Below are experts of layer 11 (counted from 0) of a mixture-of-experts language model. Rows are named router (the router's row for the expert), gate (a neuron's input weights, with its number), up (a neuron's input weights, with its number) and show model dimensions 0-63. Each number is 200 + 20 x the weight over its row's rms, rounded and kept within 0 to 999.
After each expert's rows: a language model's description of what the expert responds to. This comes from a sample of Wikipedia text that the model never trained on.

# expert 50
router,214,213,202,181,196,191,199,191,215,205,209,228,196,220,196,224,204,195,169,207,196,210,200,261,212,211,197,191,216,213,195,226,248,221,231,234,201,147,169,208,179,215,195,147,170,197,217,211,215,234,212,249,175,209,204,189,196,186,197,212,212,204,214,215
gate0,177,215,225,173,245,193,210,197,206,168,169,170,212,205,168,175,222,180,192,202,200,180,207,195,213,217,213,212,184,209,206,211,196,195,218,187,226,219,182,217,198,202,173,168,203,200,210,178,176,227,194,209,223,171,199,228,215,220,228,203,181,176,182,200
up0,198,196,203,212,190,182,161,192,185,190,204,161,185,142,218,223,151,243,188,179,187,223,227,215,201,195,188,230,154,198,199,186,213,165,222,195,188,198,204,174,201,162,216,205,205,206,178,232,187,220,180,226,202,160,213,210,222,168,195,233,210,212,224,195
What it handles: Particles and prepositions after verbs like off, out, up, down, to, plus month names after On in event narratives.

# expert 15
router,219,229,191,232,206,228,179,199,189,218,205,184,179,155,204,240,195,201,183,238,196,175,186,194,204,192,209,211,220,176,186,264,193,173,207,190,200,195,175,217,219,206,217,239,213,174,243,209,157,242,214,174,194,179,230,182,185,217,234,191,180,209,181,178
gate0,174,200,201,208,189,192,196,197,219,228,214,184,208,166,211,199,188,188,166,195,225,227,223,192,229,189,209,180,187,202,239,225,163,190,208,211,225,172,203,204,206,198,226,175,223,207,193,180,162,228,168,178,173,212,202,194,148,221,218,211,185,212,186,190
up0,198,197,206,214,228,200,231,202,198,175,196,192,180,217,200,218,198,157,181,194,189,171,246,180,223,236,202,209,214,204,204,222,191,231,235,206,219,195,193,188,197,202,228,242,224,179,175,202,207,185,197,220,226,212,188,194,160,228,212,186,208,247,214,221
What it handles: Inner word pieces of common English words in running prose, often after con-, re-, de-, such as assemb-ly, dip-lo-ma, pro-duc-tion.

# expert 35
router,191,150,218,224,204,206,210,196,211,169,202,171,201,215,220,203,222,173,214,183,222,218,194,188,228,192,169,175,213,190,171,187,227,229,199,199,227,200,180,203,213,224,225,252,200,207,209,184,207,228,199,228,172,186,194,193,216,191,190,191,203,169,210,190
gate0,208,156,177,195,193,149,191,208,221,190,202,214,238,210,225,208,227,188,189,242,193,174,174,220,216,215,195,200,188,195,184,191,204,200,203,185,175,182,192,185,177,215,209,224,210,162,198,223,188,214,186,213,198,168,238,203,229,203,200,145,165,227,184,240
up0,217,188,206,223,222,204,219,195,164,189,195,223,229,221,230,203,208,201,200,204,213,192,219,165,178,210,189,203,226,181,225,170,223,206,195,224,195,180,190,197,236,182,215,184,185,190,176,209,221,181,191,202,179,200,203,195,169,209,200,137,202,194,208,196
What it handles: The piece e or y inside common words, such as ster-e-o, employ-e-es, Vin-y-l, ske-le-tons.

# expert 31
router,160,209,194,225,198,160,212,224,197,194,202,231,213,236,176,187,227,204,236,189,182,209,168,192,170,223,168,190,192,175,222,176,202,219,185,219,175,182,197,163,211,172,209,188,217,188,163,215,193,171,184,220,174,204,197,208,194,182,177,188,214,207,253,210
gate0,189,178,175,206,176,189,210,172,212,224,126,186,163,183,191,206,190,179,228,207,214,165,181,201,192,215,233,199,187,190,186,233,197,219,196,194,217,173,192,161,202,201,202,189,195,220,211,229,162,235,231,205,187,251,182,224,179,222,202,222,216,219,206,237
up0,156,224,193,235,218,169,263,224,220,180,170,201,218,196,197,182,190,233,226,198,186,193,219,194,166,163,177,215,175,215,260,225,187,178,218,190,200,185,194,202,204,215,248,174,208,188,201,181,245,214,176,222,202,192,204,235,210,184,198,206,188,207,194,210
What it handles: Table pipes and small numbers, zeros, minus signs and score dashes inside statistics and results tables, such as 6–4, +20, 0.

# expert 12
router,204,183,237,223,201,217,202,201,210,203,189,191,220,191,198,159,193,195,184,203,204,182,195,186,180,186,222,196,190,169,201,217,198,215,173,208,195,239,204,213,208,220,211,182,225,187,207,182,222,188,234,225,211,237,196,245,189,194,201,167,223,196,219,198
gate0,218,225,224,215,180,164,176,189,191,202,216,197,198,169,191,188,218,220,223,195,243,236,183,168,146,170,205,198,191,193,190,189,155,183,202,187,193,193,204,204,221,221,192,165,224,212,190,214,186,211,210,226,226,205,198,180,179,207,212,202,191,216,182,207
up0,167,194,197,170,206,182,184,187,192,165,202,211,208,228,219,175,177,186,167,177,203,205,196,235,213,179,206,218,182,202,184,219,200,209,193,227,185,210,218,195,194,218,218,222,232,218,206,191,179,187,197,174,191,207,226,215,184,184,220,189,166,182,195,180
What it handles: Word-internal pieces ending in t or an inside common words, such as temper'at'ure, 'ult'imately, fin'an'cial, P'an'el.

# expert 63
router,205,198,221,220,213,211,185,209,203,201,149,183,181,214,190,199,186,214,231,191,205,212,208,205,195,195,181,167,206,207,202,206,193,220,178,197,221,220,227,179,200,230,209,212,180,170,164,211,199,184,218,223,200,188,193,205,160,181,195,248,189,190,234,163
gate0,204,212,186,188,243,216,158,216,203,189,219,210,177,188,200,219,178,173,211,198,209,196,169,187,225,216,209,153,195,205,170,220,186,198,190,212,197,178,206,184,234,197,199,173,228,209,193,196,199,206,212,232,208,212,213,218,197,207,244,198,214,207,200,178
up0,239,218,218,202,193,190,175,206,174,182,196,186,205,207,187,178,182,203,228,180,217,202,191,248,175,210,193,201,228,200,228,181,211,207,187,202,196,245,222,214,190,140,185,233,214,205,168,200,182,191,200,217,211,158,177,204,225,188,223,197,193,196,182,211
What it handles: Single capital letters in abbreviations and initials such as U.K., US, CUB, Roman numeral I, plus accented letters inside foreign names.

# expert 43
router,224,238,203,192,185,236,214,200,200,230,202,219,189,196,195,242,208,235,169,199,221,210,201,223,207,206,209,232,197,205,205,242,180,198,203,230,174,171,223,224,189,205,166,176,204,243,208,190,209,245,199,224,174,172,213,171,175,162,192,197,201,201,217,194
gate0,210,179,235,229,201,194,181,210,206,184,195,210,232,209,218,221,191,158,163,176,183,207,231,167,209,198,213,176,185,223,194,221,204,219,198,201,259,169,216,214,189,156,226,239,239,210,172,208,223,239,234,202,177,190,161,184,194,191,193,196,198,198,200,190
up0,188,176,215,193,220,198,221,192,180,198,188,195,174,197,202,187,203,205,185,216,214,233,210,214,213,195,221,193,174,228,207,199,203,175,197,167,203,178,178,203,196,163,219,203,173,182,186,225,179,203,228,190,201,156,203,166,208,190,178,225,187,235,217,207
What it handles: Clause-linking words mid-sentence, such as and, but, in, through, into, after, when, rather than, including commas before appositives.

# expert 17
router,188,205,246,171,220,177,216,189,189,195,175,214,182,207,193,192,207,200,193,197,213,218,209,210,188,208,185,229,222,189,185,180,189,185,182,216,177,156,225,197,209,173,205,237,198,174,163,203,212,172,221,227,213,176,214,188,208,192,188,181,176,190,229,180
gate0,182,220,178,158,226,199,178,207,178,193,202,190,189,155,159,209,170,203,185,210,189,206,192,180,181,197,231,206,198,207,169,235,221,210,191,171,199,236,212,191,184,212,212,157,209,205,200,209,197,226,189,258,179,185,226,228,239,183,179,201,171,169,201,215
up0,238,237,184,192,177,195,203,199,209,215,223,199,186,193,211,230,194,190,198,228,222,220,181,206,180,192,231,179,190,220,246,216,190,188,165,188,178,169,182,188,213,168,176,231,191,219,165,181,168,211,201,189,181,177,221,194,171,182,174,229,212,173,186,197
What it handles: Opening parentheses after a name or phrase, plus dashes, slashes, commas and subscripts, such as Linnaeus ( , 2020–21, _{5}.

# expert 57
router,211,184,188,197,208,229,201,197,196,208,199,199,208,166,180,159,218,211,222,221,203,232,169,188,204,197,185,215,203,199,223,203,232,213,210,191,201,182,161,210,218,193,197,220,183,231,155,237,163,202,216,168,227,210,194,174,236,215,192,181,236,177,211,202
gate0,199,225,201,195,218,219,216,234,206,209,206,189,214,219,223,184,226,197,233,197,244,206,193,195,212,186,210,227,189,207,263,174,232,230,235,202,198,142,155,206,204,201,207,181,190,225,171,181,204,186,210,200,200,187,223,172,189,206,255,202,202,184,219,209
up0,216,232,214,171,224,176,182,158,225,222,206,188,204,216,225,196,180,204,203,210,193,194,196,218,213,199,201,180,208,180,202,188,194,215,185,216,184,210,182,176,203,195,217,228,191,202,218,230,172,208,211,216,166,215,198,136,210,227,203,243,184,218,209,175
What it handles: Word pieces inside proper names of places, units and organizations, such as La-b-é, Inf-ant-ry, Al-z-heimers, and starts like War, West, Royal.

# expert 47
router,199,213,205,194,207,194,189,188,209,217,197,224,190,214,185,202,185,221,189,187,162,224,204,216,185,180,226,184,198,182,196,217,222,181,198,195,196,196,202,225,196,204,183,158,217,180,196,184,176,200,203,186,217,209,226,237,194,190,204,181,225,160,194,196
gate0,216,193,225,224,220,231,218,199,177,229,221,200,182,211,171,210,175,223,226,179,221,199,154,181,223,170,221,212,196,226,197,197,242,160,161,202,204,224,177,189,211,207,160,188,212,221,199,196,202,211,183,217,165,208,247,210,198,216,220,173,225,210,251,210
up0,204,190,184,208,221,205,200,177,175,189,208,188,208,172,193,200,204,195,196,208,191,226,189,220,172,190,162,234,221,182,210,222,196,178,188,174,188,197,201,225,209,188,214,219,180,208,185,195,161,208,204,219,204,175,160,176,193,181,220,171,219,215,161,193
What it handles: Single consonants h, l, r, m inside names, such as Te-h-sil, Pennsy-l-vania, plus commas in lists and numbers.

# expert 18
router,168,215,215,173,219,173,214,179,224,195,206,171,210,199,229,239,194,205,241,212,211,174,205,210,161,234,202,224,171,186,221,178,204,206,188,202,190,188,206,196,189,191,194,221,187,191,187,199,215,218,200,193,195,223,181,261,174,192,186,192,202,232,195,202
gate0,204,211,166,191,158,178,228,182,211,223,218,206,192,181,187,214,211,177,180,200,221,210,169,199,176,228,218,222,212,211,198,184,217,171,198,222,159,205,224,185,220,212,200,190,198,219,217,220,224,221,200,230,223,203,223,173,197,152,187,197,208,203,243,202
up0,190,160,215,204,181,195,172,224,212,186,192,172,183,204,160,204,166,171,195,194,196,207,179,179,230,205,187,199,163,226,190,162,208,199,191,231,185,210,196,223,184,187,202,221,180,164,230,212,177,214,226,217,203,197,216,174,211,219,205,231,240,180,220,186
What it handles: Lone capital letters starting a capitalized word in proper names, mostly S, also N, R, L, such as 'S'quadron, 'S'ystem, 'N'avy.

# expert 49
router,201,166,206,154,165,190,195,184,204,239,213,210,192,198,190,195,208,187,199,200,234,207,198,196,176,150,221,185,212,231,188,211,153,233,188,202,210,189,176,222,193,180,188,211,213,224,194,227,186,170,217,166,195,201,228,181,214,173,196,196,184,184,155,197
gate0,243,188,193,201,211,192,173,203,214,194,227,209,214,205,219,208,192,192,190,209,211,220,206,205,174,190,214,165,200,207,198,166,197,186,218,231,244,222,226,202,193,230,220,199,201,209,170,223,224,207,197,213,203,213,204,183,203,185,245,196,177,195,187,183
up0,181,201,236,192,201,202,224,164,209,212,216,219,232,182,182,153,199,182,189,238,222,194,205,190,192,203,239,242,185,219,213,211,194,216,185,216,197,180,197,212,252,217,224,213,230,222,186,172,177,199,180,167,199,202,171,201,197,180,238,206,171,204,183,215
What it handles: Word pieces starting with c or g and related letter clusters, such as ve-g-etation, c-rash, c-ivil, ta, ec, plus quotation marks.

# expert 48
router,213,178,178,233,207,171,195,191,195,182,196,187,220,162,238,241,184,189,185,203,194,226,196,223,261,183,212,235,184,197,188,180,243,210,197,194,230,216,243,203,175,226,206,231,179,179,225,172,201,201,210,197,226,207,214,196,167,189,201,222,223,166,198,201
gate0,209,224,197,194,204,198,214,210,185,240,181,212,223,196,188,170,201,182,198,189,227,166,215,214,203,151,211,220,234,205,198,203,176,214,230,202,196,206,224,192,239,213,192,199,193,180,233,192,211,228,218,201,199,228,201,195,189,220,225,158,227,174,170,170
up0,217,167,232,187,182,202,181,222,207,202,188,171,187,235,201,211,211,218,204,195,212,205,155,164,183,196,221,208,189,202,212,212,218,191,200,170,218,180,195,221,190,199,208,205,195,237,156,207,203,203,196,232,242,231,223,206,227,204,200,212,171,208,243,195
What it handles: Words in institution and place names such as High, School, University, College, North, South, especially High in high-school names.

# expert 40
router,209,183,195,216,220,207,170,241,209,223,195,214,245,188,183,194,224,212,215,196,200,194,210,199,190,217,201,211,189,173,181,212,183,171,173,210,173,202,187,196,188,193,171,242,224,235,188,160,192,177,154,218,223,163,203,205,233,218,159,211,170,196,240,216
gate0,187,192,193,204,182,210,244,167,220,224,197,207,181,196,204,184,187,227,226,236,203,214,165,207,228,202,227,183,169,186,212,206,194,201,198,175,190,173,206,227,199,185,188,204,201,235,204,208,188,200,212,198,202,209,225,164,206,213,171,184,235,206,192,207
up0,191,210,208,204,229,231,185,205,197,201,197,221,204,190,225,202,185,219,187,216,171,206,188,234,175,180,202,215,198,232,176,179,204,210,198,190,238,188,190,193,221,208,186,226,171,198,225,205,195,178,204,195,196,166,189,222,193,206,252,199,192,171,190,211
What it handles: Digits, symbols and letter fragments in catalog-like text, such as year pieces, brackets, x in 4x100m, and species epithets in taxonomy.

# expert 58
router,209,226,211,216,212,213,218,210,181,203,221,217,195,183,191,212,220,193,223,191,199,238,252,189,216,204,185,226,212,189,221,168,179,185,200,214,211,209,190,191,211,214,213,208,215,211,216,158,246,184,174,181,198,184,184,229,225,197,199,227,184,207,172,197
gate0,193,192,185,198,236,206,201,234,200,187,174,240,166,203,225,197,177,206,220,177,190,215,203,190,172,205,186,203,203,213,182,218,175,206,193,185,211,193,217,182,216,227,198,171,198,189,220,187,202,194,200,197,185,203,198,204,203,220,215,200,187,182,194,208
up0,209,176,197,197,175,211,236,170,217,192,169,191,162,216,177,193,201,199,193,215,227,181,239,197,190,208,194,219,233,177,183,221,206,211,225,193,191,181,213,205,210,226,183,183,182,193,206,222,193,175,190,223,203,194,205,203,197,211,195,224,190,213,197,191
What it handles: The, numbers and name words like National, United, State, European in organization, competition and route names, mostly sports and government.

# expert 27
router,175,183,190,174,206,231,222,190,169,207,193,193,169,215,189,228,184,223,205,216,218,184,210,201,240,233,216,202,179,184,225,208,168,171,206,213,188,218,220,211,215,217,199,192,191,234,230,184,213,208,200,202,229,172,204,191,213,231,190,224,194,187,188,203
gate0,190,187,205,180,179,198,211,194,184,180,184,231,203,159,196,226,217,187,212,196,210,204,184,204,246,213,183,186,231,229,225,189,183,180,257,200,194,178,233,198,185,190,189,217,184,177,218,195,240,220,192,190,209,189,155,183,179,208,204,191,200,165,195,187
up0,167,200,219,194,196,194,199,197,211,189,241,201,208,245,210,202,238,219,229,236,226,190,194,239,250,266,176,202,230,193,201,155,210,175,180,224,175,195,224,191,200,189,188,196,220,205,203,195,207,216,193,185,221,205,213,191,187,228,233,189,200,187,203,211
What it handles: Function words in running prose such as the, of, for, by, with, against, plus the colon after Website in infoboxes.